Experts of a small language model.
Size: width 192, vocabulary 8192, 55.3M parameters.
Experts: 192 experts in each of 7 layers, 64 SwiGLU neurons an expert, 6 picks a token, a softmax router.
Below are experts of layer 3 (counted from 0) of a mixture-of-experts language model. Rows are named router (the router's row for the expert), down (a neuron's output weights, with its number) and show model dimensions 0-191. Each number is 500 + 40 x the weight over its row's rms, rounded and kept within 0 to 999. Numbers have three digits each.
After each expert's rows: "comes before" lists some tokens at least twice as common just after its tokens as in all text. This comes from a sample of Wikipedia text that the model never trained on. Tokens count by the router's weight.

# expert 140
router:487530545518474437488560446475553564511510479460577543542469457553541490567452514442502522541538478555543496535462543571492528465541455574555502496517540468469441519492438556531489547417472469442480500580508485534512476530457449524470493480571459459535543581518444454442442474534459487467523522497478505455482573552544568484495516540529526502459460554529495489506529549509438479528474576516488424531491555564472467456455459534485541563498466556534482485476448509429544522560558479521453510490448565492567536471455523504503553563502482458470450531484496504513515532497416523547
down0:515513491450493533460477494480460461530583555466456531454492537490471485531532465495605495475477528486399523482504517612514471508412512527371556508562450488468511491530511561558561518421468473490520465505448456504498457534588516395489496450503498498512495494454503475489429451439522471459460494440518496454459537446445500548491471408462483496509498410511529471555523482463479569566573528479494518484519511556467512487547532500462465542480495488490465549450413559574512490530478538475483533495527526492437554508475523499494543472498490529497514582485510482478503578491473508484
down1:474467499452522416524526519470499443499447455496523492569488479513515524492554447535497468516538434551509496568549451528549494526460429473534438494521465537498509467530526560549560518525572439575435534532558537531521467387462535477528524502467537445437460390464500470542538484527523492475458469478430484479443462526526503505536521445488573529474426459472514415514469525536494504504540482455469481508558527511526492439513447530498479534497517525528467479469566467461485547458466489587475485506489462483524520443554464541492487515468423460530490456498571567432483592539518570518
down2:486461477526539480428440480417553526554475432546430487537502500474451548487480472523588568486439538484551510496490478482434477428497482517509545547479445522533540524526441492564552528542494508459519492564435501500507528448530516491462480535488537533498513569539475468461526469514516483506545545442454491518524524522509504540516478555474466567482451505528547538500481540519507504421442468451508556464452481556491489525549490500563473545549496525508461479471450414468540447505467495520510573530532602543487499546569516577597498568505505504506469472466490527529469534412531461625
down3:417577496474465496509401548555509522471488548486537477470504566460532479490455496481500517474505475489559513538445507501499484545511456502447535506465471550490485430499497486523534526490454522641431500470525557490519524411496477505501529436459473530475513428447516571576432519606519508558502486473486516453490492596547456524463448561509525499460507519500520494477519543537452599506505505452482550540518504543513450429436477449535483493458424525511560482459453511523485530477509491549523552524480548477431567462536454522543557455479527491472487433507474541506550489442471503563
comes before: "\n\n", " The", " He", " In", " It", " She"

# expert 147
router:521472487474513469508524495502479470520468490501501475522490508466500524431476453493547481512491471473555496477511523501534518489523482445475448434476519460494443484502529461479517510463592489468562536483482547443525505484484560531490448472574581452409481477502550506558455449432500571569563464482488549482595470464540504462491389468489529476536575522397454466565578540493462555472439442476437524506535527480549525536504421461554511497542585462562457475463464452469556486605458462446485487480456454502546489535558547510551527521478513530548502484486523486542540459501527513473
down0:484512573544465512547541546466464448567502558514487454521521554540572483585533533496511464510515562439506473445560529477472479539549509487398496501457425511470536488486485430537497590526434457458488482447455553496465491536505436484506511519552445501427470485529507469508505524505473554500533587434511490546494591485501469430454488551527513537563585479509433415478509480401538425501532443528475536508512524551531475489550515454527540541498488467479566414503499488460525473526546521449472504503542534520523509471492526474471523568506538509479550460525550488509534439486488421522
down1:491465517560526505402470509502522463472480458449502518538479549533578501500504514510531536565508498528501490480469388561482481454425486463546474515508517491526465500460493504505558375484566513594518502410534453564537495472500528419432539494517498562502519576476489452523517529522527506564480527461453476533469512483571415475458505476502522551573455479495555497480525427500536513518480522451526474472540501483506442445505504508541463485447401497500484511510477463483468513607462540544470465532471530549542504493510510436557477441470474520407590494458537513462497555485484507465
down2:489527494411574386502491529450480475467430509453564577469549521465498499481511485514439515507466473499455514546526509425432529529463470541471443481531480488532530474474520502529504538574467548503450505537522490579528471518502540515504496474411451482445564497532475477471543498485510470515470456509528440525474474514505542383440489540558503504559573479503486488488486467406469528458467474490504499532501497475556477492439464488500466557479508601521465547506503432550472499518463477551556450549529434506428498491476482464487473477429548528541503493554540464541526455420519495618
down3:481571512529456524432554512517523525524569485466534574449417537519541519492536615530429590473480463481581432483583558454532437528511461517474479588476476539462500493524549601413461501485488479500602558529512547498536529524500562497551564496497485540546489520498470515520530479491536491492532530466469534570492503486475475580545489559479505473575448528527555533439519430507522494459457477440491501486557519466527520554482511526447468512453516493504460487536483511509427512530563496460465416525536539527542476494481491490500500493522542511463563504521505485526488552462531510582
comes before: " to", " a", " in", " the", " by", " on"

# expert 56
router:509509526567449547468620522503494513559471442529485447548473497514459454560445554524437465472529467457556493436438510500477478426466463496453587492401491471557453516509457542506509434535504501465464470529485543467542495549508448506449512468455487528528541451539485558481483432557496443547480563472492491481496516474471515545485523521405555474530462529494458482495453501528452511546456577467536477491456493538451420535473454484455532495538431519453510500421514511492481507547578516505516550526480522535481428462439491460477517555514496447457448492458525521450517559578493447547
down4:527453487531499564520518462475462527501501475484532553508577508571486468515546500501501520519498451528579548489512501484466513519483491632471410517497533489494483530508510513489582558570527434520452518536542514451498448481433529505493462557569535399491476480555411527505507561493474547516592524443460579459482543508443493556505449549470481493460461468444536453511535462487481484450520554477453522538504531522509419554454482518472494468526488532445423483568447490461477473457501492521507540456518524467554455508536495472555492453393495457444464531544497492505454569444516450505
down5:464559450545480504504437522521570480570537514469504379578550525457524528506554452476539579518587487496509515531572479499504488502537463486467530512445488482480544557558497526483452525578499515521467578524401487490588557510505493512479493431480451513423535532568443561582460491496470475452527484471419519484546487467480506489487578446540493520422459531527469511524533477557453451503537502492490499418492541521500522502441587475482482481518429463479550576516514528503543461469445442514532503553475486506540486480524501520530513412495496487502564514505465542509531467519453524468
down6:496429511484529516489471511582478501532477508497515477487511477525541473562500510516484389411504468399451405483522475518517492472535474457545490478517467488516471554493452499491498534503399488500531505544519565505529535472503444532580467502466420459465519474520467499472410566541516510505595449483565541496548527510484541537488502543486532435531526522511492577523493441476592546495566469549501442534521428436569508609566488496511522452461539500492553534480484528483540465431535541508532465518471517542539536439514493479562437472524535508433534487466488484545548494464475519458
down7:527526516579476471448465527493503522512540506500509494470450477532526513455505550487534484502495504512540542540444473550529488479470454487468493533426530508475464509549539458567518591500550527579584529530565530523513480429464571563499522518514504471520489558532465498478497498432565495433492440447553491517419489616487604507498449544508504506533543541438452519466531518538474527510502464516453484455574459523483464457533440382450502538514405485493451465495487470518512456508487455521514480522549531506537506495530450598545524537500414442504478504444468510487582457476549514494
comes before: " and", " which", " the", " he", " but", " a"

# expert 158
router:482437519522465509520438545450506497539541537515474493484546493468499513555484490546540507483477510496486524523485486532487546511495482541524546467506501503470462497531542551513557461565561528552607543457487500425550554474488536493485492567455531507515439572373502481460470501484548506492485638501488543537515468539500466553491561452518541467470505461480565557424471526484504454497497544578473509524491493509514526468481507565505473607529506504516435480568557558530409472456480534488496484405471479448491499474473476512563534560512456475518473550560516545440529469581568454497
down0:460443516567457522482543510519443513506523537477533430571551561494512504533533530482513514505474499470486477460511438516480491487509475481453479549510540439490513476570553420569481496568472480511486504552551533537507495536536528482539456478527490505516473501499546513472472489616478428540555543481518506520481545451488433563463561528557470523506426511546433478473459516467434495495461492402437487487505508610492534512464523436445521432550468508487445541497542478475421495465572522567475475560486525566566508487462556494530551521497493469565491469510465596487449407465489486463
down1:500500500531455474607495578592464494528470509445558435426488458560513610493511532523479525532475475482494460531468428492466483591476533478544524499533575526478538528474483385488487515474483467488503514446539490504544456531525504534463520514508482520574481545495477450517554499501475527469523439488510451442496519538487514535496385568520474467496503494494499490499487485444528468524502417462447488506551537445581454444517552485538493541547459480480523532596472531489511527512448499569471583522485516455450482471542392510523530577506479515458534479497431527461493512501562462520
down2:484462532470502533497477478525478526543567496512483469539582455431492456566477475461420564537470511477516521451452495534518532451495523439407535492459588461402450505537480559481470537522454545476483514537507470516499479512475575460507488435514433456490487494493445416525480546554514555505556515442465421503502434455537528509560474489537527546542449543540537554528471472429460466492508462471496480516561460520523512534522462486482466490496575475482525445452473512469447547517562573507480508465495418619515524450544502495435454430519542438521545502474546480491510499487534451505
down3:582432467442548496513513558568541460468447493553511510473484501481438479505453510421503425526561502445460501465520509423526557539529471520537570525459545504532516506505497479537535524488553492516589509528476511511526496564531500426606483503499464561557440523423430512452472461489500499514518570515497437500509542486550567499546496519497470462469520522436480574495555493458385469476492533500502553578482524500442515526471548484550473479486459468506487513503540500464518493572462459499444514499517522523509559539515481499465605506514449411560507472565469456455484475562528501557
comes before: ":", "″", "′", "\n", "°", " ("

# expert 85
router:520544497504469469523437453514498473520476516498450484517494535496585545469504519515426464547579531488477465488526505496496493498483528466442510499535458527541552511509492472484550461458440533497563459421555575453512542492518489489476483457548555522502541395498578475509525450536482538520569461424548527507469456468544416444477506468522486514466567528477514545565485490523562504479567492491482547440512535499572550436532507452546506470502444486538502594460450466510540444564454508465535472534535572532523454495483506476462553411482459487537494528536518407473553407551544474454
down0:454567476506534518459561513498453457510478466499446479504482432496535445484546541549453442469486557464469448525568481476520481508504541456549470517461527566486506582520599490475507529475504521417472516483521463498512495533468535437516449534576523477473571585547530508514519469493523543531590548517483523454455477430492481487534540455525531540480473455505473571545490546500502522463462533484564587441533497511438537510531477529489572480438533425517494402493467532509596476508525432461532427453519588404498473513498505477520466502466514490384493506507467530484509489509519506519
down1:489407583532533520555450497495445493545539483524498528461473511445544491436531507527581437543555522509493471432447539485508475454535493560471503517521496481509523498491551482512511477499543473506440525479547464434480492500518472505433512493529496490626462534436559500572530499515466461506559487529535478580507525492539498471471514440514501463516422437520475520566567457521479484473579497548529533448551516548457483509474569485513517600521569495528510543452486505476440520428547489457533568557537443487478560529503460537467482422488574527442526464474449479512470548417513550496
down2:562473479472448554473451438505568509442507492537467503538465562528530545544502538539482472507594587519431427471490479547504491529540520458508558487484483540525449477530545451451516440485481504428520469474470497442510555566484468467481498525523503503441493537520524517473443535536545515547444575474476496506360480476525515494447461527472499530450556570529444463432475479517488534473473486494548520528514525585575469530530488441500501441510495499553512490515527512596505601448522520470447552517528530394457547492454461507500548495561544504507464474495508470441555514501512517539
down3:523463544453488497516466541410435535527433533537451563454412515477485518522425454438463510501545432438526516496470497482474559547393492565523506534501532419509597453566477490525472510477495490548478451521438464513438434588459564527512483518470524521540532469486571557508495557529564433498496511452523497530491501533517520479493581541462489510516496508477480470563602522474439558537522479472519484501468500464495410517508485499536530480485487444436503499523508446500542516452522513493530542419528458518495596456495511437476485535469529536520537486465436482503556504527467519460
comes before: " the", " in", " by", " a", " for", " as"

# expert 73
router:490568482552433526514552519477565508453462551453466477500454497434481515463468504521460479532480433470503528459494486495464521546588498556464575509488509541503580433511438494559492513513441498403528485535506537525533461549539489510519507535518441519534485522530528475411502472512503514522525505454568486468438491508574526480567554444505503512537496504516514552517474467528522472569452488444513461484514468569535501547498475415478455487496531524427508583449438519488505523423500452534515504526593544577467452487466509504501443455515540557456510445568517448481395582546483477475
down3:566469532523540516492525423440479476484463523433483568488525501514488527509564492510553481467434539483509440470553481549553514499398457493544503543480505496486441531483499489593480573532551521537461510487475467450539520538468480453490611525484574548570549502477508469448560548514533501580530496478594497450488504527421505486489451515441573475505512485533476463444470541438474462487499448530529495454529539459482529469505511507483508549463507448429539489465518559464557468493499495525511461574497496543486533514461422534486519487530426446547436576508544488534526516584485437443
down4:470475470451541510514476455491500439404482516466519568420464508562493450488511478487487469497495489581488458576510514505528499488507408420569456491498534524436510494408502526558497507524571496548512478491491426459508494550546461508524468495431516470531492561477565519506567480489535446504479487511536554461513502475416490429488514543512530534508456509455511527520520420474519488530496553501539487434512503495542565454427533390524470539563517527540563466444569518469476476464455527472507489497541513456488494529541510532502464511550552474386468511452520537411405457488519471508
down5:442530515498419463474514465412547452443465471531498564478504517511514524503481459507494485556526562522536522469535568475511494445484449495504463468511509493569541497509521463559471477507519518490510472514508506507544543459500431466474477540474539434494540513488490595564495498457511490488535445554516460489501443511467601535532586469480440564535458472524448450476526513487493516456527521427492498558455491635460545517477488510506540512534480571486574507592527511497468494487539485545489477501516531515434478528482562475480477470478595496417545543474451523375566468451477489432
down6:610543465501500421469573571436539503444452596480463537459574544472509471502494496560501527472481511512506622487501475454497470480525514504467434505477492462527510463473536481507492502562502518510458511450488490556579460461556457476573513564471536507534511486452543569502469507512443444467499489443557527514559433533546479467523531513515493481503435518466517550453503460510520483522541534479505551546484488479528427497474460552435467484464530577552521526477472561465554506501515549512452517474516494531449455505527514517537481439521483569440589559494483397546471534458530499432
comes before: "  ", "\n", " 1", " 0", " 2", " 3"

# expert 31
router:419459560466537434547534567520490496463541497435452516567535502520506433503491516542529504569464477502510471519511519504470498448513567459493442528530437485498485557555568464444442506496550573515501546551480557536485457572542472481468532519466496537448501444520535517472571567580469533496575490492425453476530559521547475457485485573498506448501537522603454482507513511562526579494467526465527449475548532535464480501520504517499495467523457524474546503498522484509448508474502515504488548516577542447595511500505443505436491508473595504571488548559521499477497467480532400443
down0:445575488480520467576554566477514507475475500451455554566450495433466489578483481454486489482504556469459541542487516474541496481452461475522510478448576504455581456529523574498523494551534528544468464504451516546509519579499555456574453488433487466537464471513513478491486516576518473397499518521504501524496435497525443488425510554471541515476503442501564575551533491513500544534520499500480525487494522436535425471496512416505512494503508392549463542539439549576450518511525492463440489505480519500402545465511585463493497464437483498498562488526484505477433445498489445485
down1:430496530490488491442445489475476477484528418460476584509529443480488491480561518567544499555494477534466472457509536531464500467464489550517479492443487488494465503486445519426454626523527500480526527476549610457539474492536499456510417507473519499532497569496519509545438529477482561504550463390471464492491494502491457483561455483475523512511447454443555551487621512470509511542579431555531494482495473522508494404486493534518481486495440523494555473503461524539515504550437462569577464513470472462441534548408562545485549449518458477509479518505518547525508532495482531538
down2:490531470540460528475502526468552516488495527534543409447546529574485562449466482499491510465486516472479467407449438472508501590550469454461480523489515518500522462509499515552475541470487490384524545510522472432536511576499476532464433555472567569470525536536512538553470514438515555442459492532526509452566480547486533562474483578520521444570595519498467455487479548553557486541442482533459543430512552582494494471567501505540516508526506483490566523523439502514560506473507495398533470540511508425438532533489447471476508514534481532469463488500497437509579518511511526511
down3:532485489518459511425459551466486455544395507557527475482485409516564479521559501456493494520496542410519513491496519466485515451458472505516493541548515443486475501465524530501457559440550526510466486541482443487510460543524458493530504439469528510543518481484426529463500512550450463479532482538492539485514567406542570443541548562531443477494515611504499511510551472532495514511516489491510475483496469459446471476563471575472417457490525481554538518530501517436490467419435515451499514473624506528539497483562486448518496514560481523443536517475465403578490453495470436559
comes before: " |", "s", ":", " votes", "ed", "ing"

# expert 134
router:482549511525514568495493479506510551569487466541558425571492509571555535493503538493451560505491575554573468484459529566475463516541507441532490506482523522564501500402478494502537472445501460476457511487485564492495424542461507584480458551498480506489571503571478502471543516530516549510465445500483575478478474476496519543482500533504514498408445542444480543548547496428499483510472475484559428482423515528457442507494446529511571504490530494542491567507464464442523511591487466509442524490493474476513510483502533540436483554534358465432513454481480486558519541497537552540
down0:494471537580589462467499477535482459561532515536435462537486555456509498513526544475496504491471548468529481510524487510504441488434489593521503566507532488556473492520487497487544457528449509513538484484550489546458460482452494502415471465537485554494529480579444443459493508449464461461441522538505435501555460533532585531590512573505460516475483481521517585405510485524495494456530434485449410493563559521478479482468483500518502571429524467441496458514515539563559459514445542550534452486483551527472569439538529530430493495449437459477474477445549515509490560484459531533
down1:495508524524477488519478478513413527496446488567506556550506444496556523477518476580435490489527597536446491478506490495463495469523494473465508456451482501521452522518482529458492459516459537476486450559454425511506450566522543502452547532531463465510515540522451508535433527574575486470459520531488439524469555494443509567486507525422509502405524558544499506495442551526490538517484483517554524515589437460444547522492517548471411392478520468499484503479523510442508467508485510469510568463519439606560497482523518459449489545514472480467470526414520494483530586410533540520
down2:580498502581534508496515476532474482501485503469417537561504528528462483557508450515489526504454471486531513531532483467468493399503524491529566541584542461534464421516439462474499362557531500470495532510558549490502553531530497446448518499530546475502571539568458480512503493461450451527481505495482558470419491513538550477564513552489508463456504535535433430465473525542500493520468483514441558483470489549489533515495545515418540468462542419485544545523467518530484546430490473520464482541458557490435455464516494554467411467469574500515553506528592491559524467485537499517
down3:539485527539481470554475571491554498459484563506526482519561391475519506534370559510545420466463419471510535501469457503467507493481549464450526477493481505522473408535474465496532481527504466462498557467501435495490491551481457562541515405521487490516426470548446498521432523516417525536500465565429512520451507501516530544498505525447507526454461542471554430475533573485497491558503441474506500539466504470464441455456505481453501544546513510514472522470443484475475473428450486537500487569523521514516571541508496513480513431512444558487497532450472449501495385472505566555
comes before: " and", " but", " which", " the", " he", " including"

# expert 25
router:476522460545500447490521472456509570489546544481513532530464463552499540573439478497517517464558463568538569522470542494497472527547453560517519499513518430469476516558477547585443524524400502458465525568481488512474484517473442530425508454537479490458539579536450461421466449547474497475512548529486512467481561508501568532471484562565534547461444539471459501505454521496434487547448546524521505519486503576546448447456463544489471532513457550488531514473461463432477496578572537531451490499437591543555564458489520506533505516516522496431446484465517459495526537497437487553
down0:506467473531520500561547461540496510472485522500534565510531522470562504540485502549531548541468444534597459542525519470451465478513493406544474530525497515441490533483433546534573513524526440498399531531462462548495528513531555473519488493542512404444476485540514469467509484492471534541488492541508522488409493555466496478530465439511414510556523484546475515497430448514480457494542552476488567529507549444534468540552454549508529479517503508500397465502537502547508575520572525497560532462510543410401469466470478522550523473479490483570457583508534576505453511448512542474
down1:504509529530556503483491479458522466491466510442593440565517525528476569570476485465502540505544533514459535482553514463469503515469499494519519454548604472497554493401473423511514524455467440523539464440510461563457491534524421438530486470542489486468488545505493512484441484533397463427507489468493532504465499477532464489549526520546507569505455521590495528458523601552440473451493446529482509563470567478481459497548472454455548437483523447448538522491457473515457468544503422548469450491576504519536506527507505521527475533488548422573464470510499482431474447456519460530
down2:503527510471525486470518505534518448518450493442487484510499414475469505500549501517518435469501562482503467414498514504486479462408473424547529513525564488477467508497475463435468481502516497483438507521446496490488538591506522499515433508501500455426509498503539480396520504389499498537495548540601394510460434501565503517435523423570434523500585509486541476503507464560509511510506497523516459492499473481489434497477492497592452480483535513470534444519501483490564500567497559502496508565550577527516529480512464436502459426528369544500508563513507512490525448518442492518
down3:484475410467490528517465490543469490510474498400528511503539533461556473507495438519460498485514539500497462497496495485525413504580492462463443513481424488425486516475511490509578461415443455428532519477457548439532457492488443504492443425590447473485471474540510407463473464518484463478538541517514487506399544534516528451517500464575469464464567571552486497491505549501522470509407516463521515527491457469481543480452486458468516429539560518555559437489522506476467483556444440473548486579550508470564462485495457524491526516416523457491537507521512578481526449513513492531
comes before: "\n\n", " The", " In", " He", " It", "\n"

# expert 79
router:483567446536477517468576518479533525491503522509530431572454552414464481575435470513498511471505562502558488451480558577480556524540518539572559511521527451501546490466433499570560536461479426445480445553478516469526500530516458497473473493430499512528529488544499450476470461553472495519572510439496515519511476458560522495517525556503453502470487533434481493446528462440505479534485569473525449424452481542523468507478482551446507470490435470508495480444464532464447424502558443533474464510553541538512470488478475458589539551521532508510462449441436491476480541515452412569
down3:487482506506505476510521470602571494479509501545535407506558470519541545490504496496489524537588505454462530423496506492475512495494503538456487522554530426538442577449576570472479469525555527520419550583549467507505527544531561456582546447527498540515500514510502558555528550515508490561547473444516531498377508535494498487469557502553497489470495474504435512485455431506527484499529542452507567502460482491462514536542543470478496510553465477495512502463409504465476603548522523462433482485563566483524540531515459495535531558492489440475513549569468486541542530487518436557
down4:511456477465548504464498430484477510461508495538467553509412470484434474483458496458558508509472490466513423465460493546504475452493490586468516422454492488418481452533485464463516464507523483486481506449557529500429554542559540550509491546514588488434491560517497385546463529516502486458407429520438479497407455535468511454534438498448436497514460473474473482517478545484498537568486501538583507518538454509534509438499555475560468500474463483426513518486506521440526498432505547465479498506511487524498518585559500489434486561498558534504561440502526491536460444454485498424
down5:521444421467526497456513516487456518412494415460491475470506455532490476584531503505529496537471509548514458513542530444474543566471509539529506544528552476577520475522535443524505595424490491458479540447428521422488566457543432519544521488450532525484543408524453534501475454516517417523468510515451501534482465593444463541527479524496453502456524506558521446543452482429476539499508486507461551475621508510486501566512478547470476455550524420499518483492521489508446533523491489512470523430500475470447472518512449555460544523514501525571497482455454447519515456532466450572
down6:466527526519536549518497509503579451485473497499456476500541498532478529574491468474431516493452433478548472451504543570521448468479478492530548514523465490503512510505407507564511530453564484474506455507550449535476488541513497426514519529453429456547436515568565535558469514484517491518465453523518441496448569477553495461504512466491480496497479487537477512493461444506477489482494538430546573575463470609541523521468473538527494528431499570467472528486507487545434475563571443557424519447558510497498481536429501557553548543412509449428516503561490577517555508474524561536
comes before: "\n", "\n\n", "  ", " The", " In", " He"

# expert 182
router:488507517560428438465524553560479463497539528524533522517529492484469525503480506517563567479515465440457526441493474456568464498543453588495476533527466518423510491457521439505482502482472505486515544409482567499488473516419523473491489574544488512527455551427529504492511495500464517447578520515435500524500513488485473465513600510501491418483460478419549534454533515503513528548431545523549535449496476516529435525445582528436463464531467451513525483532503515493489443417454485549452509467445470505437446545510557473555538475559576501554519535521535442507540447504577430477
down0:540553441456445524558541467418462479534448423538516526492529452489495468492459529494533572521449515475560596488516513465496466475494506539442536536471565494554496454495455524491540483501521477491530446474510424515477511431495467529514509446536477530483454424587430612511506515505550487521449493446594478483507540509449410481497522461550499572501543470515520501482511478477482439426530496545509497561472480466504500501602473580523488458461442522518521476506502446467456512552488499492486468528521466548446502475497416435521575491498447569531436567473522504544538553524528488498
down1:468487491483513490471522542456552481530525481459512502505534459465494527466498496513441550457538517550484464513483434445546466484520437527509438523495419507522510508509486517475510552403512489479517482454497466528518507509475546512438409533441516495497486527559497454544547465453468535511380462521513533503520518501560457414485448467447381504528483449454471446461483483460490484579538520540541505497466514489502398544531528507467550509536544463524504438459500497468517487435486496521486488505482452499423382487425579499504525441518448504477465567565474541547612538469477555533
down2:533523509534502583517499458520383484501423456471522477509534505524496463514497550504545545565515524462495514506479453559491508527489522492546527535521498485386535502499500500549482496504591536500416473502501493526522518538416544511521544564539500545505482508495498594484511503495516446549511488498556481516492519504455542559501561486489485530504442429469514478476452585518541542457564499504492422468545554559444436474461471494501557542528593563525468437431503504521559457468447541557496502405471446498482480419508473531511486604520520453486506519535596552507514543483536523470
down3:462477532509564492518431483461475479459420460523500588510473526552475513482474535500520557491462525496470542549448426564546537552463504572480525514489480500493564450486491474558551538446499538502479558509585444602572410531462512494482510534503477476404531506464508521454570537531549526523533520508516523605533515532491573566538565494537503513554477448516481514436529554496530462504523488483492480505537548514468478541483490450447459533523517540524471440464563535478485562491478538507468515501535513421530512479494509505484476459511435629498497473481508460546566557438564517514
comes before: " |", "–", ".", ",", ":", ";"

# expert 21
router:509466558502469462505494506569471537556505551513405548471472517466548498424469515493447441435541441534542515570542476488554489458535502450508419507549499504548440443518503476485574432492518463431539465440575579446474571472522493559484516458503566525537526455497489543464498466520558512546549490501467496397510488495509465466559462544529542439489496526502413441522490445469471502464498408513472516494468478526507581505486485398522541505486511497532467480460430506475503436505464533487534528464515539536530460472534524511476506497491511573601522536519518516547500418477465482483
down0:446424548535508478513456506460501430474479416554444482533492468496485463500508527482501457444427586481495493482495455536498493519489406459502525527474463515491581520520506501493542486471529524444461497529533500518443541495526476524530535479454424500496477517511530529464468541519570504467579495540453529461463543516471472498528526491472524454448485519463494412504484462437548466570531528472564501515499451450553472538496524470445462470523509475518545484423475585580598513549495575490491485468436521475465499527485452471361483442567537560557504493512488567460545519431455521447
down1:513541452439532456496398496468523488472482497495466582565520448507550484425521466487484503501454564455471518586530490401494488555480475440415508505485478526525482492532535503461545419506509546517508502447478451494534411541502426474434564479497457526465529504505473471572546520519475507511521508521459511512519501465448548479416535499501461515524492557485485488459532518509553498574543501457405508524529527493446532443593455444430479535579490454429480489467521423493513572532467549516583466547490541513503495487576455497482513535496508435509494557520496563472460555521480503487
down2:496472503521495419482515448501514515443542491582506492490534381521533530497581508450529419438461522519456544499562533481511492476514420498494530508527521538423510538512503540541441488511520474474465506515467492543530505513566540454539502418470549516451517566497431519496527529514547522550459554552483468476525564434504509515487540525472486480553463498470572432500436474477569498418427511500524487510512473406424579543480461534481504428521438513485585535490505461483505452534503475516492508541547500547461511452485484477498510539474491486625581509550459471516491559559508533475
down3:525484510538489560528409492464484457516564523417503514489556551548527551494450491490538487429509520463562415530522496480441585510453543383485494453486449487555511559524485493495410508491590457553524519424490548540527521450537494565467505469462478536435520452455448548444543480509476545468500519545468573511570503484444442425537545473517505486490502513494494521516489570449585414506488442521481501533442450498491452485531469509430484516507558500426474419502486485530425499512505526513496523451511516522514468476502486486482449521509433501488519412521481505487497436509527450488
comes before: " to", " in", " as", " a", " the", " on"

# expert 138
router:567525492492536473480506522499456459532439509512469470440528522526520575520443503489569541502472487591507528498508522516517420453506520477556451497518513485518417467530505553557492504514531458511431545419465528495481492527474528474499464438522473519545540484514477505466503449496564512470563444556525516462572467470460636484495463518425467517530545544518466456444454500468520474557505491440483552481488484466514436490521467476593447446450493429461566490486477463520557470439505544534448532549516581543531502496506541493434505548556505498483477435442475489555524456411459420523
down4:528475506548459462497513508526460508542511552439542507471538436476492493592536554539509492462488477484472529474556516496506560477561484577513497468549519508571598536477467438486527504505544553473430481449531521509472490442477453437509544519448525435542497441493529448528422486533554539484513475509511523588555473499483507529440522554501511449491443467529499464535504517473464534463531532485492455529518487421498500492581495499487547535503575533456485534449532525491499471433534462499490536436514420508551531517586445523506547486537579446455476507399520416498508528504626480539
down5:490496493556502405530458552441458504532453537446538538542484416468470485515453530490503528525458426478517478510544471425523517504547503510458508524519496466475489477507471477446501510536592469411555444509492584499526500517472481455456526532486518497470470507444530426521527506481538498487519480453459494506510547492451489470523461542467488464538591521492514576469493532555445508452485521462567509514449560442467555373435503459508537430545545433490449504489553559506491500567522474474559474533448511541485477531491446523516405488462508517540466512506498467469471441623459557536
down6:551489508520468489538473507516492506501500451500546485495496444520488403539533542433525501460561514468539520437522419535543470515483410464564482561520515518520563512453467442516490533476527509467537439460444539556474480529553585485508498607475459476528456523469468538496570505500532492542521445402518453482488509503545457531518452501425492457573513478517512425438497497556460544476582452527466459464508490421562516534493527516444548492550550513476465463465558530459527550507502427507399473430502467468561470467485462505558465497516524496519475504571520560493570485493552498528
down7:520453569503521548460426416525488508469505529539505472425515591415482500554544527452499448493487576540613508435482446494508461523544448514521470477539560547569486469461518493523483465472486481534568551555537585529474417534517527536514427470469503534476445464425572516523501524491492473560509463541544481526472506514449458445476550435496448452514466534491532530540499487517519532479454475511451429513510499527504536509461525520536548527501485557464436555489469550547506479524560514478462467463456441466407510466540550594521505454507497521446558531496484513519498524427494489487
comes before: " was", " is", " had", " has", " he", " were"

# expert 191
router:508474531512490483519510463481456552492446462487442508502425533511445556503531525549577513485447495576512510457520473526539513488535491465464485446509491515586444439481434479552556455518545464467520441472563479485537517508500495533505507492558499501552562528586557489422520458549494498504510446474544498424550456488449544428511519538429584487485478436482463394581488506522485458488495437473477513529516463507496546555484433500573454521430459510544555512500488456498562535432513518488539517510408523519461476506517469473460516494575539551579471507435516482537469506477534418543
down4:553426469534560466474476489453463483485468508528495523469502439487462448509516484444443490544476476499440502524566549497505485433464563520397552440506467496516570561487553519501447485534556496528478546472449509515499516453516542488463471538433502473482458625560549476470461551494509570580548531521541475532497536520463578507540496493458529459532554580501548501543527451473500548505530539469501593504499569513531473444515504460576525553518576540510438498421482486514543563489527488502433503511483543461480589516451461474500553462557491516483550491423496524516451462508496495520
down5:489474490475496562505464472504461434546510500586489482534484473509474506483506444526480451505552525480432442580501500489484547500527588455558519401425468446514485473511507493494473475525566504426463581497510540508441530496457520508580452576476461557527491502460486561494486487550444538504487458497522487461534502476523608604531498468539489508463453589553440470492488516497541490558390569502479504516503465513504501501505494413492532441493527450494502529508489527408492434501520478439582429552499509487433480525537483534487460481531529463518466515530485474513600503537534478507
down6:498445493494467465532482509500506524479538599490498399519506421595468496481482522510523494518518483515437511571486518436475545488521460523616475572527560444564442432535565509469477468422498485445520490452474484447434466527510489484475458491512521553534471518458467548485559516394511474485484505464492483553456531507428473462573482464513443469541490499455417511519505509492462457533492510516481533416485525463542528506411416448478549543521456536493486580482487558522514497484514424610449498493538547482465478464462483514475564530476526487514503480529497553500443479493493473529
down7:594476470361436504449586503537513484477470570514545577452483563472504495530495451537486547456545438520465530543497507518555505523513513515472530523532561478515518493469499513508415536502563504569540450441554502524485524512445493488458481457511415514427502483489528533522520482535421450455445517465379464475512505515503475500488510537488487529463581512488432436524564490501420462443497498467464484475479552495546565461432481493534551525524490487509477524516504467456479492465484460444515531521476419553477556431444482524540499453507574457459466486526512516489478488438537476447
comes before: " was", " the", " is", " he", " his", " a"